config.toml
d_model = 128
experts_per_token = 8
activation = "swiglu"
init_std_router = 0.00823
n_kv_head = 1
rope_base = 500000.0
attn_scale = 0.177
init_std_qkv = 0.0454
init_std_up = 0.0454
optimizer = "muon_variant"
lr_head = 0.0117
seq_len = 1024
Below are experts of layer 13 (counted from 0) of a mixture-of-experts language model. Rows are named router (the router's row for the expert), gate (a neuron's input weights, with its number), up (a neuron's input weights, with its number), down (a neuron's output weights, with its number) and show model dimensions 0-127. Each number is 50 + 12 x the weight over its row's rms, rounded and kept within 0 to 99.
After each expert's rows: a language model's description of what the expert responds to. This comes from a sample of Wikipedia text that the model never trained on.

# expert 32
router:38 50 45 47 51 48 68 64 43 70 52 44 45 45 54 51 58 46 46 51 82 20 46 50 29 34 61 42 24 39 49 41 42 42 54 49 39 62 47 51 66 52 50 40 60 74 59 59 36 34 62 60 31 65 29 41 52 64 75 42 35 43 47 50 48 30 57 53 39 44 52 73 53 54 47 64 33 52 45 47 66 55 39 46 53 53 56 45 54 58 48 43 51 64 39 84 68 47 67 55 43 43 32 62 53 50 73 79 43 48 33 34 42 67 32 41 48 53 55 49 52 57 56 35 56 71 38 48
gate0:35 59 37 55 30 36 59 41 47 46 57 57 48 57 39 63 41 44 64 38 48 66 30 53 49 29 53 53 48 50 54 31 35 46 49 74 36 54 34 68 59 26 41 65 47 53 62 50 28 58 38 75 50 33 55 57 38 58 48 51 57 33 32 33 56 79 55 28 29 56 43 61 68 56 56 65 44 62 63 55 43 65 45 34 33 50 68 43 63 46 43 56 77 53 69 43 44 36 57 52 66 67 44 57 43 65 52 51 51 32 58 26 55 54 41 47 42 56 45 35 60 72 54 56 59 45 49 62
up0:61 45 59 68 42 36 38 13 38 52 31 49 26 68 59 48 43 50 66 55 53 66 50 59 46 58 34 58 67 40 48 64 50 65 49 41 57 63 74 43 58 51 46 70 61 69 62 69 31 61 39 37 61 34 56 67 62 47 54 68 74 56 47 57 51 53 42 37 51 66 37 45 59 45 33 55 67 33 60 32 39 54 70 30 55 59 43 26 45 72 45 42 58 34 52 50 52 40 59 50 57 38 55 52 64 41 61 50 40 32 35 40 59 52 47 37 53 39 31 44 52 38 38 52 50 35 59 55
down0:40 37 24 17 43 59 64 57 59 40 40 51 46 56 55 41 28 66 54 51 51 49 66 56 51 54 42 79 41 38 32 46 42 68 51 37 41 44 34 69 44 45 47 47 56 42 47 49 50 60 59 49 46 53 37 55 44 61 64 46 44 49 51 70 67 48 44 57 47 52 76 51 58 37 41 52 42 55 64 27 31 48 53 63 40 48 33 36 52 68 53 26 70 52 67 77 44 46 25 39 50 42 38 61 44 40 57 81 39 70 69 51 61 56 65 71 54 40 66 46 38 50 38 51 57 46 59 42
Description: Quote and line-start pieces. First letter or piece after a quote mark, line break or hyphen, as in Different, G-funk, Layered, plus somebody and childbirth.

# expert 46
router:58 26 60 22 53 46 60 45 69 60 60 25 44 43 68 53 65 49 45 63 66 26 50 55 35 62 47 35 39 51 56 58 34 55 46 49 45 64 27 56 52 51 58 59 49 51 60 67 30 54 60 63 38 58 50 61 78 49 71 43 54 31 37 45 49 26 42 61 62 64 62 59 64 47 64 67 47 33 42 33 49 79 48 44 55 43 73 41 30 38 30 41 55 51 45 50 59 34 60 40 48 59 44 55 43 54 65 66 47 22 33 42 48 63 47 55 48 46 51 45 51 61 44 43 57 61 36 47
gate1:51 46 56 24 76 49 20 71 48 47 54 38 39 34 58 35 43 68 61 36 54 50 58 46 51 61 52 72 42 63 58 54 46 74 58 46 25 43 53 58 45 57 66 44 43 55 52 54 64 71 40 53 56 47 56 45 52 64 39 38 56 62 49 60 38 32 51 83 46 57 37 43 71 68 39 47 66 45 56 50 45 69 76 38 62 25 57 47 59 47 43 40 46 56 37 38 54 38 39 21 59 58 72 50 53 44 43 59 46 47 48 51 54 52 36 36 38 52 50 39 34 40 29 56 55 33 55 49
up1:74 49 48 33 37 66 30 44 36 35 52 29 34 57 30 41 38 32 65 55 44 53 53 54 55 26 66 62 47 62 47 56 64 46 44 55 65 52 66 43 57 72 58 46 81 70 57 39 56 74 60 52 49 61 44 52 62 43 51 59 44 47 43 40 58 31 76 61 51 55 54 34 47 36 38 35 45 44 45 47 63 45 56 68 24 47 59 37 55 54 66 28 37 53 50 47 61 71 65 35 55 39 44 71 42 47 48 42 50 45 56 56 48 75 45 54 38 69 49 62 28 41 54 31 51 57 49 51
down1:32 40 59 50 58 61 52 68 55 67 54 63 49 34 58 58 35 42 70 39 45 45 53 75 68 39 49 29 58 46 40 41 57 54 29 50 57 60 50 63 67 55 33 52 53 58 68 41 53 45 50 24 39 44 57 62 35 44 42 45 72 28 54 62 35 61 57 57 53 69 63 47 49 57 48 48 51 31 38 58 57 63 46 63 44 48 65 62 31 40 45 22 47 40 71 53 57 64 61 48 64 58 46 44 33 34 53 54 50 50 39 40 54 13 56 43 56 42 65 64 50 32 74 45 34 29 54 59
Description: Non-Latin and diacritic bytes. Byte pieces of Cyrillic, Arabic and Thai script and of accented Balkan and Romanian letters like č, đ, ț.

# expert 61
router:57 39 54 42 55 45 61 67 54 50 51 26 50 37 54 46 64 32 58 69 59 54 56 31 49 59 49 45 41 44 51 23 65 50 41 63 32 71 41 50 66 65 68 46 49 61 63 65 31 34 62 60 50 59 26 38 70 38 55 44 44 43 41 49 24 24 51 47 53 48 25 68 63 62 60 53 45 30 38 34 42 43 45 49 64 69 51 44 38 56 58 33 62 55 57 55 62 35 64 61 53 62 51 40 35 24 64 65 48 60 54 39 34 60 48 40 52 62 50 57 72 52 54 60 51 47 27 57
gate1:52 25 50 67 44 30 62 44 59 44 57 45 58 56 40 70 59 53 50 66 48 39 57 36 40 45 54 50 51 47 65 46 52 55 49 61 50 50 50 52 52 49 66 36 43 55 53 45 43 53 76 12 40 62 57 40 35 46 24 78 52 47 44 73 45 30 70 70 30 60 33 33 53 50 66 58 45 65 40 43 58 47 48 43 53 59 50 59 46 47 68 51 41 68 45 67 49 57 58 36 47 28 29 65 67 39 56 41 21 36 65 50 52 73 61 56 61 64 41 50 34 46 38 57 41 56 49 43
up1:51 53 53 49 72 37 59 26 46 64 68 46 41 54 58 57 55 49 50 54 56 45 74 53 52 55 58 55 52 34 48 54 47 49 56 50 44 45 44 48 63 72 56 76 37 39 38 32 28 45 32 71 51 38 65 52 50 62 35 39 39 46 52 46 66 55 24 56 49 48 39 33 50 53 34 35 42 44 42 40 40 55 53 67 58 40 30 50 63 47 55 42 58 38 52 36 51 33 43 86 39 55 65 52 60 56 49 55 57 67 46 49 39 51 56 31 66 44 28 37 79 61 49 19 65 46 69 67
down1:43 56 62 38 53 38 41 42 40 33 48 27 36 55 61 62 59 79 61 53 56 42 46 40 63 64 41 41 50 24 52 60 55 34 57 48 51 59 47 46 55 44 42 58 47 29 45 60 64 21 52 68 33 60 60 67 56 75 61 56 62 51 49 41 63 62 40 51 44 57 69 69 65 41 55 40 30 50 57 33 37 37 36 70 88 68 54 40 57 61 23 50 32 29 55 42 45 37 39 63 44 62 35 47 58 54 52 44 53 33 40 48 38 53 55 49 60 35 48 65 54 58 45 54 47 59 61 44
Description: Capital initial letters. Single capital letters starting a name or code, mostly in tables: provisional designations like 2003 HJ, team names, White Sox, score cells.

# expert 35
router:43 46 49 39 47 41 62 53 55 40 43 49 47 42 53 44 66 41 49 55 51 41 50 36 48 54 44 22 62 39 59 42 38 63 74 66 45 44 56 73 22 57 61 48 60 37 56 34 44 49 76 51 39 54 42 49 59 50 44 40 53 43 54 23 45 34 33 63 66 70 40 56 62 51 56 53 55 61 45 46 52 60 64 61 56 54 62 55 29 43 68 29 52 38 58 62 66 34 86 64 59 17 31 21 41 29 70 59 48 44 36 47 48 63 53 54 56 50 55 52 47 41 44 65 52 55 50 62
gate1:64 54 40 28 64 26 48 51 49 67 53 48 34 53 54 55 44 67 67 33 59 42 42 41 55 34 09 49 49 51 53 33 43 37 63 37 76 53 58 42 37 57 43 69 22 21 56 51 54 38 65 61 53 68 61 62 44 61 54 61 44 45 47 49 53 64 29 73 49 37 46 44 64 31 59 56 69 55 62 73 67 44 52 44 54 56 39 42 64 56 53 40 35 35 47 47 38 44 63 30 25 53 54 47 56 44 57 49 53 53 50 48 51 56 60 41 43 47 45 52 38 69 42 55 49 60 74 45
up1:60 37 45 57 51 38 45 42 44 25 49 44 46 55 48 49 64 53 53 59 55 69 36 56 46 23 23 53 65 51 51 56 47 71 46 64 55 52 38 84 51 49 62 69 49 47 53 38 68 47 36 41 55 66 32 66 37 35 55 52 39 51 65 38 59 43 68 53 55 72 20 33 61 46 61 36 64 26 46 48 45 58 44 46 51 64 55 54 32 55 51 47 37 53 42 63 43 48 61 50 65 69 67 45 42 50 44 44 51 56 37 38 27 62 45 57 65 48 71 32 49 36 32 49 58 48 72 31
down1:55 49 59 33 38 76 33 72 39 61 30 40 40 63 51 31 44 53 59 45 47 54 39 37 43 46 34 52 50 57 54 62 52 45 79 53 64 58 68 49 50 62 46 41 34 46 55 50 25 44 51 62 67 46 85 51 48 39 38 59 54 59 36 57 42 60 60 40 52 65 67 32 52 39 52 59 34 60 56 45 47 31 41 35 54 54 54 40 53 45 55 59 55 55 64 53 76 69 73 72 45 35 47 40 53 39 72 47 72 48 43 33 45 49 61 56 26 45 47 43 38 31 48 28 43 56 38 42
Description: List and table punctuation. Commas, closing parentheses, line breaks and pipes after years or numbers in disambiguation lists, infoboxes and tables, like 1907–1997), British.

# expert 12
router:46 55 50 50 46 46 68 56 36 28 40 40 42 48 58 46 58 59 46 52 57 40 59 25 53 56 56 36 65 58 70 30 32 68 56 52 22 51 33 69 64 52 41 37 51 66 64 51 36 33 64 53 48 68 40 48 52 56 64 44 34 29 26 52 51 36 24 59 65 63 46 28 79 52 61 66 49 33 61 29 61 71 48 45 80 66 55 49 43 44 39 54 56 46 41 52 63 37 55 48 55 56 37 41 51 51 54 60 42 53 37 49 27 56 40 63 63 48 47 47 57 68 56 47 56 65 36 55
gate5:45 27 46 70 65 33 59 44 62 56 44 46 48 49 36 62 36 53 62 45 61 51 28 62 53 55 55 51 55 46 44 62 29 74 47 58 46 47 33 55 49 33 58 53 60 36 77 50 40 45 49 30 45 65 54 61 43 52 59 55 46 71 61 52 48 46 46 51 28 42 28 31 53 59 47 62 59 31 67 62 62 61 39 52 70 57 72 54 38 48 64 50 41 46 45 71 57 27 51 55 36 35 42 51 41 69 58 56 47 65 61 48 68 47 24 32 63 55 58 49 29 73 35 63 34 33 38 47
up5:46 53 60 54 46 39 45 34 56 67 32 42 50 71 47 75 57 43 43 55 41 42 55 43 51 60 48 46 45 31 59 60 70 50 62 56 57 56 32 65 38 61 43 74 46 22 51 57 51 62 49 40 32 37 49 46 52 49 50 64 61 56 59 45 30 64 58 49 44 69 45 48 69 54 43 48 66 63 52 35 55 61 43 45 28 38 19 31 52 45 51 61 45 57 54 65 23 64 46 43 62 59 26 40 42 57 64 65 41 39 29 35 38 54 48 52 55 63 34 64 80 67 48 42 60 32 45 64
down5:67 63 31 59 63 35 50 69 47 67 56 64 53 68 51 44 54 51 54 48 55 61 51 34 31 41 40 54 34 47 39 47 58 44 62 55 46 51 46 50 21 61 65 39 45 34 43 43 67 54 65 53 69 29 43 42 56 71 59 52 29 42 79 44 54 54 66 28 59 79 26 50 68 52 41 37 55 71 38 46 49 54 59 57 40 53 56 60 50 43 53 45 48 45 71 67 31 44 28 49 50 42 36 52 57 62 53 61 38 29 57 57 45 49 38 36 48 65 42 31 47 41 63 29 52 38 43 67
Description: Capital-letter abbreviations. Capital letters and pieces inside acronyms and codes in tables and stats, such as NASDAQ, ASN, BP, microSD, DF/MF.

# expert 14
router:64 45 51 51 70 46 65 61 41 44 35 53 45 50 59 45 75 67 61 44 51 21 36 34 46 47 56 31 56 34 51 36 53 54 52 49 40 54 51 41 58 45 39 51 53 69 66 59 44 40 52 66 53 60 35 20 46 52 51 37 54 42 31 51 56 49 65 59 44 54 36 65 66 50 56 66 29 49 40 36 49 46 45 49 60 47 50 55 51 61 49 42 57 37 39 54 54 66 58 58 27 27 46 33 40 35 76 34 57 51 36 40 39 85 45 49 51 35 49 70 46 62 39 68 75 66 61 72
gate1:50 58 23 58 47 50 67 50 45 55 38 46 55 52 49 37 40 78 57 69 50 30 23 30 57 71 53 44 62 48 54 49 65 49 58 48 54 65 52 48 71 40 36 37 60 51 76 38 58 88 42 49 45 63 55 36 42 47 49 36 32 67 53 16 69 41 54 51 46 48 63 43 63 41 55 51 43 45 57 37 51 59 62 35 68 63 46 52 43 36 58 36 50 53 42 56 52 66 47 36 45 38 42 33 33 64 62 56 46 66 46 32 47 54 64 46 66 35 59 53 53 44 69 37 37 41 66 53
up1:61 66 76 33 48 46 25 45 66 28 43 56 62 45 50 55 41 51 41 56 48 34 63 64 28 47 58 67 43 52 54 59 48 62 57 57 43 43 50 38 48 59 32 69 42 50 51 66 55 59 50 33 31 47 48 58 43 67 73 29 33 61 70 61 49 54 33 59 58 49 57 45 58 40 55 21 59 59 53 55 51 63 23 42 49 73 58 54 67 34 43 62 38 55 74 39 74 45 69 39 61 50 33 50 47 58 60 36 53 30 61 25 45 52 37 51 36 65 44 57 45 50 45 52 49 38 42 47
down1:53 70 37 43 50 61 62 52 38 46 48 51 57 57 38 51 58 43 56 63 60 38 55 55 44 29 38 65 47 32 67 68 53 79 70 43 34 60 46 56 47 47 47 56 38 44 66 45 43 53 51 59 41 45 74 58 56 37 45 34 50 35 32 60 59 40 34 35 49 71 50 30 46 35 67 37 39 44 63 48 53 45 45 48 31 80 54 68 55 68 78 46 48 44 58 52 52 49 48 43 41 40 32 41 46 47 35 27 50 52 47 40 39 49 30 46 72 65 63 53 43 54 70 29 76 44 61 66
Description: Inner pieces of rare names. Inner pieces of taxonomic, drug, mythological and foreign names, such as Minoxidil, Diamantinasaurus, Poseidon, Hammurabi, annulifera.

# expert 63
router:47 49 50 33 76 46 67 69 54 43 36 62 26 41 49 57 63 29 52 60 79 43 62 35 40 39 43 23 41 55 63 41 23 55 47 41 33 44 52 52 53 46 60 53 63 58 48 53 58 61 71 52 46 42 49 37 55 68 75 52 58 33 42 23 53 24 34 61 66 75 48 46 70 40 50 58 45 59 42 38 70 54 51 42 59 55 53 37 46 46 46 31 46 46 63 59 49 35 72 52 51 38 30 50 51 38 52 69 49 38 40 43 57 69 56 59 52 43 51 52 58 59 63 44 68 55 37 57
gate2:39 53 40 18 51 43 58 42 48 55 51 49 47 75 69 59 33 54 40 62 57 66 42 29 33 64 45 52 42 40 52 37 30 36 44 32 45 72 62 61 48 64 40 45 50 47 47 37 46 72 45 57 38 40 57 51 41 52 49 39 44 27 38 63 50 67 60 37 57 38 54 75 41 65 55 37 46 56 55 54 41 57 50 82 48 31 51 44 47 30 42 62 52 52 64 58 54 54 37 39 38 39 36 41 47 65 74 51 54 40 43 68 53 66 54 58 63 69 44 51 79 40 29 59 45 73 48 47
up2:47 55 72 59 50 67 47 38 50 57 53 62 48 48 43 65 47 55 66 36 52 28 32 70 48 27 68 52 39 35 49 41 50 37 57 48 45 26 35 64 44 43 53 54 86 55 50 63 27 63 34 50 46 37 27 54 43 52 61 65 48 45 54 38 49 71 61 44 59 34 66 40 68 51 55 56 70 65 52 61 46 49 42 43 59 62 46 30 60 40 75 46 41 42 38 55 42 53 56 57 43 45 28 55 55 55 44 37 56 37 31 89 61 50 45 50 49 56 53 48 39 49 41 64 34 67 39 44
down2:40 56 56 38 77 65 59 47 47 65 41 69 38 49 74 46 64 47 62 41 58 32 42 60 34 37 66 86 51 58 52 46 44 44 60 34 49 40 60 64 43 59 52 54 54 50 62 41 59 51 48 71 51 58 25 60 46 49 60 40 60 47 63 28 53 58 62 68 52 23 57 42 41 44 59 56 37 41 80 49 51 70 52 51 54 59 58 36 65 47 47 42 46 66 40 54 47 75 46 40 54 32 57 41 50 44 36 29 39 40 37 43 39 49 47 43 32 22 68 52 33 36 46 48 47 59 52 29
Description: Line breaks and hyphens. Line breaks ending list items or table rows and hyphens inside compounds, such as Not-For-Profit, under-19, Co-authored.

# expert 4
router:46 32 78 43 54 41 51 57 56 59 41 44 31 54 52 66 48 62 53 47 58 25 47 27 45 37 36 29 67 41 61 47 29 67 37 49 48 56 37 68 35 53 79 59 56 45 54 57 47 32 59 51 33 70 54 48 48 46 43 51 49 41 41 39 44 39 54 55 71 64 42 54 61 33 66 59 36 51 72 28 65 49 60 41 52 67 53 47 51 54 58 39 50 49 33 41 63 50 63 40 48 42 51 31 32 42 58 74 68 30 48 50 42 56 45 51 52 57 42 40 57 83 64 41 39 66 52 69
gate0:44 28 41 52 57 73 63 65 67 58 26 37 65 43 51 59 60 45 49 68 52 47 25 60 50 59 65 49 46 50 41 50 54 47 51 50 71 35 52 49 47 67 69 40 57 48 57 36 39 58 74 47 42 57 51 49 41 35 40 38 54 42 47 50 39 36 39 44 45 41 58 54 69 53 45 86 35 41 33 46 37 65 73 37 67 35 73 50 41 62 69 47 49 54 58 61 48 42 52 48 51 36 41 47 34 37 73 46 56 41 47 47 56 63 49 52 31 53 61 46 35 82 37 50 30 65 46 33
up0:49 68 49 25 51 55 62 57 50 54 52 38 28 50 61 59 60 51 26 49 61 52 55 57 56 61 59 50 40 48 50 43 59 41 42 51 42 62 67 51 65 61 51 43 53 68 41 52 44 68 49 50 40 66 28 33 43 51 49 42 51 56 44 51 44 28 40 61 49 35 52 54 56 41 69 58 69 38 60 49 43 37 43 43 38 39 63 24 60 49 40 39 49 54 71 68 61 19 39 38 34 21 40 54 70 66 62 45 54 66 31 63 58 42 51 47 31 53 20 66 55 43 57 63 53 81 52 57
down0:71 65 46 44 54 58 48 56 50 51 51 34 40 42 69 46 44 47 54 60 33 52 53 54 43 51 49 27 39 52 51 38 28 51 46 61 40 40 64 37 50 61 30 36 59 44 58 45 44 57 62 51 65 58 42 51 37 59 66 11 36 39 43 52 38 45 46 43 50 47 22 53 76 47 57 44 51 47 35 37 59 46 48 63 46 79 63 46 48 45 65 69 52 35 47 66 55 22 47 61 57 51 54 46 23 41 66 74 52 46 35 47 61 62 82 55 53 28 64 52 63 51 43 65 56 66 56 57
Description: Inside parenthetical content. First tokens inside parentheses, or the token just before a closing parenthesis, such as died, born, feat, loan, Gls, score records like (13–4).

# expert 8
router:63 44 52 22 60 65 56 67 46 48 34 54 58 52 57 43 50 36 42 56 40 22 30 26 35 25 67 44 35 35 52 49 49 53 56 58 25 61 54 47 73 63 38 48 65 61 68 57 43 23 52 63 48 60 32 40 62 48 61 35 48 49 42 53 70 40 50 65 55 47 46 46 48 37 72 65 37 40 58 35 58 62 42 53 56 53 57 54 45 42 47 49 63 61 75 50 54 57 57 72 38 34 27 36 55 58 74 48 60 35 30 55 58 57 36 45 53 36 58 59 49 61 55 52 56 66 57 47
gate1:57 65 52 31 55 46 52 34 65 46 52 45 38 60 58 46 71 55 36 49 52 54 20 42 21 69 40 59 41 62 38 52 49 53 64 40 53 61 26 48 62 64 55 59 76 78 39 45 48 40 33 64 56 64 36 42 53 48 48 42 54 54 53 42 47 60 58 41 46 41 56 65 45 57 40 56 44 43 29 57 43 62 53 44 63 26 48 53 67 34 36 70 51 42 48 42 53 41 26 63 57 62 46 61 47 49 53 73 30 18 54 65 54 75 45 42 40 29 37 46 45 65 54 65 39 50 48 50
up1:42 40 55 51 33 56 48 69 43 39 50 56 43 35 65 51 48 67 42 59 70 47 28 51 80 38 58 44 49 44 41 53 54 40 49 25 51 47 56 45 43 65 23 67 56 40 55 75 58 41 46 34 61 34 53 62 38 50 49 47 31 71 50 75 44 56 36 47 43 78 51 59 44 43 42 60 43 38 50 38 48 35 59 54 40 51 24 56 40 64 68 22 28 48 57 46 68 57 56 42 52 31 51 52 41 68 62 41 43 69 54 61 62 54 50 47 41 34 69 64 67 45 43 58 57 42 49 66
down1:47 51 46 64 54 32 42 44 49 41 56 28 47 66 52 80 36 41 37 39 70 53 51 45 48 49 65 53 47 36 46 57 62 58 22 33 60 49 55 44 46 69 41 52 46 60 60 44 50 51 43 44 55 50 59 31 45 51 46 44 48 47 67 71 48 80 46 48 43 52 61 30 42 40 39 50 74 54 52 29 60 71 60 62 72 39 58 48 28 48 53 55 50 47 52 57 74 31 40 39 41 19 44 50 26 33 58 56 46 69 66 48 42 40 64 71 67 39 31 44 53 58 63 63 36 51 59 53
Description: Mid-word Latinate pieces. Middle pieces of long learned words, often after an, om, em, as in ancestor, osteomyelitis, neutral, evolve, unification.

# expert 24
router:67 32 61 41 56 53 65 54 41 53 55 56 46 68 66 62 68 50 48 54 72 39 52 41 50 46 44 42 56 53 47 22 41 53 45 64 33 58 52 51 58 61 50 56 89 45 71 44 27 51 53 69 51 55 19 40 59 35 48 43 47 27 36 54 51 62 42 36 43 40 54 49 70 70 43 56 38 53 54 39 69 40 55 50 59 78 64 61 37 55 60 45 62 44 48 45 52 29 65 60 39 37 39 37 40 37 51 44 52 51 42 44 21 67 40 45 59 59 49 45 65 54 23 58 64 57 57 44
gate0:54 36 31 46 56 66 50 34 56 53 37 61 38 49 59 44 68 68 62 61 53 39 47 49 46 63 58 62 56 49 57 49 52 53 49 42 34 62 53 66 57 68 34 56 58 54 59 41 36 45 50 30 48 50 36 70 35 36 46 63 32 59 43 22 51 80 47 50 65 52 51 45 56 61 50 26 68 55 42 59 63 59 51 51 54 42 60 52 45 42 42 47 64 54 31 55 81 44 50 54 80 53 40 18 52 54 41 24 54 39 41 50 56 46 41 45 43 72 60 27 39 43 63 38 39 57 51 22
up0:55 43 40 34 42 53 51 62 70 61 37 50 33 52 48 66 57 52 46 52 57 66 43 60 50 58 78 39 42 47 46 32 35 47 63 59 63 25 47 45 45 65 62 51 55 54 54 44 47 67 35 50 64 57 59 51 76 39 51 42 60 40 44 64 44 39 41 64 49 49 55 48 66 45 29 35 38 75 40 38 63 43 60 36 80 45 56 49 28 56 44 42 61 41 45 18 59 40 28 45 68 64 50 63 33 36 72 65 42 54 42 46 47 68 42 57 41 43 44 36 63 50 52 61 38 68 39 28
down0:33 26 30 56 45 51 05 53 50 56 49 79 62 56 39 59 64 57 58 65 55 50 53 61 38 52 68 60 41 37 44 27 66 79 48 40 48 58 45 42 38 56 41 69 52 52 57 54 59 41 61 50 40 38 46 35 37 58 53 46 44 45 46 40 51 53 62 58 51 65 61 28 86 67 35 52 51 46 49 48 35 58 60 54 54 28 63 61 50 48 38 44 56 51 51 51 49 59 48 32 48 57 36 51 53 67 24 61 39 42 77 59 60 30 52 51 51 45 49 33 55 53 39 46 61 64 38 43
Description: Sports numbers and competitions. Digits of dates, ranks and scores in sports tables, plus competition words like Cup, League, Final, Qualification.

# expert 0
router:41 32 35 40 54 48 74 71 49 43 47 24 30 49 85 61 63 62 51 57 80 51 37 49 37 40 46 38 56 18 54 48 40 60 35 65 37 52 47 50 58 51 55 48 65 33 60 58 46 48 53 50 42 54 42 36 60 57 45 34 31 47 47 59 60 33 44 43 54 57 38 54 54 53 53 40 32 53 62 35 50 43 69 63 59 59 65 53 37 45 46 48 50 42 37 68 61 66 44 60 42 43 27 56 51 40 70 70 65 38 36 56 44 58 37 51 58 53 40 57 71 45 39 48 50 72 50 79
gate0:74 32 41 45 59 41 50 46 43 21 50 44 57 50 48 56 58 60 47 38 52 31 53 51 50 69 46 61 22 70 39 46 40 67 61 54 29 41 58 55 57 43 51 69 81 42 62 43 54 46 59 44 47 57 65 31 60 30 59 42 49 60 47 46 39 49 39 46 52 38 48 31 38 55 51 46 37 36 59 60 87 48 56 46 60 50 59 57 59 56 45 59 52 55 51 37 35 53 35 64 06 53 61 54 60 51 43 60 41 30 39 45 53 23 48 59 51 52 57 49 42 61 49 57 58 43 51 80
up0:37 54 27 51 45 39 51 41 39 57 36 44 58 38 50 53 45 51 60 59 59 29 64 54 56 75 38 69 59 48 79 41 41 28 43 61 56 66 36 53 51 38 44 46 61 40 53 50 42 59 71 39 55 42 61 56 60 48 66 67 22 48 43 49 56 38 57 68 11 46 36 46 42 53 64 58 49 36 44 49 29 45 41 61 52 37 60 37 36 55 50 49 47 69 66 64 32 50 56 51 59 38 65 48 64 56 42 70 49 40 53 64 67 48 57 64 65 62 53 67 58 37 37 17 50 46 51 38
down0:52 36 67 44 27 57 44 45 58 46 39 71 34 41 42 64 45 70 04 53 54 45 42 71 53 75 63 54 51 38 56 40 47 40 39 42 66 58 42 76 59 54 50 58 56 52 33 65 51 44 53 48 47 58 54 41 43 44 81 70 45 37 52 72 44 42 46 47 35 53 44 59 34 61 52 47 54 61 45 42 45 65 57 45 68 44 44 30 59 51 44 46 49 42 54 32 65 35 51 35 38 56 34 53 49 58 30 38 63 67 38 58 62 61 49 57 45 67 47 65 38 37 51 58 36 48 74 34
Description: Year and number prefixes. Leading digit groups of numbers, especially year prefixes like 196, 199, 201 in tables, date ranges and coordinates.

# expert 30
router:32 60 46 30 53 47 44 54 64 65 32 49 37 44 55 58 53 39 50 57 47 36 57 46 32 40 46 40 33 48 47 57 38 49 44 50 35 47 55 67 55 54 57 61 67 70 45 50 51 48 60 48 35 43 54 34 69 44 52 51 42 60 33 55 46 52 42 58 49 58 53 64 74 53 56 48 30 45 55 37 75 52 51 63 56 49 43 53 51 57 43 40 50 42 74 73 43 21 72 61 55 28 47 42 45 36 59 94 57 35 38 36 46 93 49 36 57 38 30 47 57 57 47 62 57 54 41 62
gate1:31 38 51 45 36 36 55 60 33 29 69 48 60 43 53 53 69 58 58 55 52 68 44 53 42 48 48 55 35 77 50 56 66 20 47 24 40 44 44 60 42 60 43 47 32 65 45 67 62 53 55 49 21 50 47 55 49 61 60 44 41 31 73 48 64 34 52 64 52 35 38 53 55 51 63 55 33 45 59 52 41 37 53 28 41 56 46 53 32 55 45 52 56 41 59 40 66 85 49 43 64 49 54 66 40 42 33 50 59 88 35 38 58 47 49 46 49 48 48 54 68 61 50 35 56 49 66 54
up1:43 26 65 59 48 73 65 33 20 67 37 38 74 51 39 56 44 66 67 62 70 52 62 46 47 62 53 50 60 46 48 33 41 62 49 58 59 54 41 29 52 47 34 45 47 45 42 53 52 66 41 37 38 52 47 66 45 65 73 52 52 52 58 48 50 42 60 50 45 55 48 50 34 51 61 49 35 46 42 56 40 47 45 74 49 48 47 41 65 59 42 39 43 49 47 65 51 62 34 54 60 36 39 19 54 36 55 59 43 34 40 68 66 34 40 85 39 42 66 45 63 31 53 55 34 67 70 40
down1:56 37 52 51 59 57 47 30 54 53 46 34 61 41 24 64 65 54 57 44 51 56 54 51 55 38 64 50 51 91 54 43 58 50 54 51 74 75 50 45 48 70 47 54 28 50 69 58 59 51 38 35 61 25 49 48 46 70 44 49 46 36 48 47 60 55 55 54 73 45 39 30 30 58 49 38 42 53 41 40 44 75 53 70 59 56 29 44 34 52 54 36 56 56 45 67 49 48 47 36 59 54 60 35 54 29 44 26 44 39 49 54 54 22 51 63 40 40 62 46 69 71 53 35 38 49 62 52
Description: Sentence and section ends. Full stops, line breaks and == heading markers ending sentences, paragraphs or section titles, plus See in See also headings.

# expert 39
router:50 55 48 29 47 37 80 59 59 47 36 38 33 55 55 39 73 45 52 51 46 37 57 35 33 47 51 56 48 48 50 33 45 45 60 74 18 59 42 41 56 47 66 34 78 55 72 53 29 46 72 48 56 53 50 44 62 36 47 44 39 44 33 57 43 48 54 56 49 44 70 51 66 59 62 79 34 30 36 58 55 48 58 54 58 46 50 54 52 54 66 42 77 59 58 54 64 47 64 63 39 38 49 43 31 51 56 37 59 32 33 52 37 63 43 33 41 42 36 44 51 60 39 65 65 65 59 60
gate0:68 30 59 18 51 37 54 65 55 52 55 74 26 74 65 47 62 36 52 57 51 39 23 73 45 51 60 55 45 59 61 47 49 42 49 38 59 34 47 31 41 62 46 52 71 62 56 48 20 55 55 56 47 54 58 55 67 51 47 73 68 56 69 57 43 63 40 67 54 50 35 39 29 62 44 46 71 57 40 54 59 42 51 63 36 40 46 43 48 46 53 50 28 74 62 54 49 39 55 45 46 53 30 55 55 57 52 34 54 56 46 42 61 51 44 48 41 32 57 40 45 55 56 28 47 61 23 63
up0:63 31 56 55 48 67 35 56 63 52 47 57 56 49 40 58 35 55 54 40 33 54 43 47 40 54 41 43 49 60 48 42 44 49 55 64 38 33 54 62 45 67 55 41 48 52 59 54 35 44 55 49 41 48 41 68 48 45 73 48 22 47 18 72 46 39 29 63 37 35 66 71 41 55 43 36 50 55 72 55 40 31 38 23 29 48 38 33 55 82 49 53 59 46 61 57 46 37 51 56 56 61 53 36 47 73 34 46 40 47 44 60 57 43 44 79 56 46 50 66 61 63 50 67 74 46 63 62
down0:66 55 38 22 26 48 57 70 35 73 53 58 42 42 51 44 29 49 51 54 51 50 32 48 55 69 51 43 46 47 72 51 58 41 33 55 62 53 58 56 55 66 41 40 39 46 74 45 45 49 48 53 50 48 57 37 52 52 44 71 78 55 65 39 39 34 38 53 38 51 52 33 58 50 56 35 61 67 63 39 60 50 50 41 49 43 31 52 61 63 54 56 59 64 09 43 64 50 58 49 57 47 33 36 39 64 48 55 24 57 40 29 50 47 72 37 78 44 59 56 38 53 59 72 47 45 49 51
Description: Short word-start syllables. Short letter pieces at or near the start of names and rare words, such as Sask-at-chewan, Mah-m-oud, Tim-oth-y, W-ag-ner.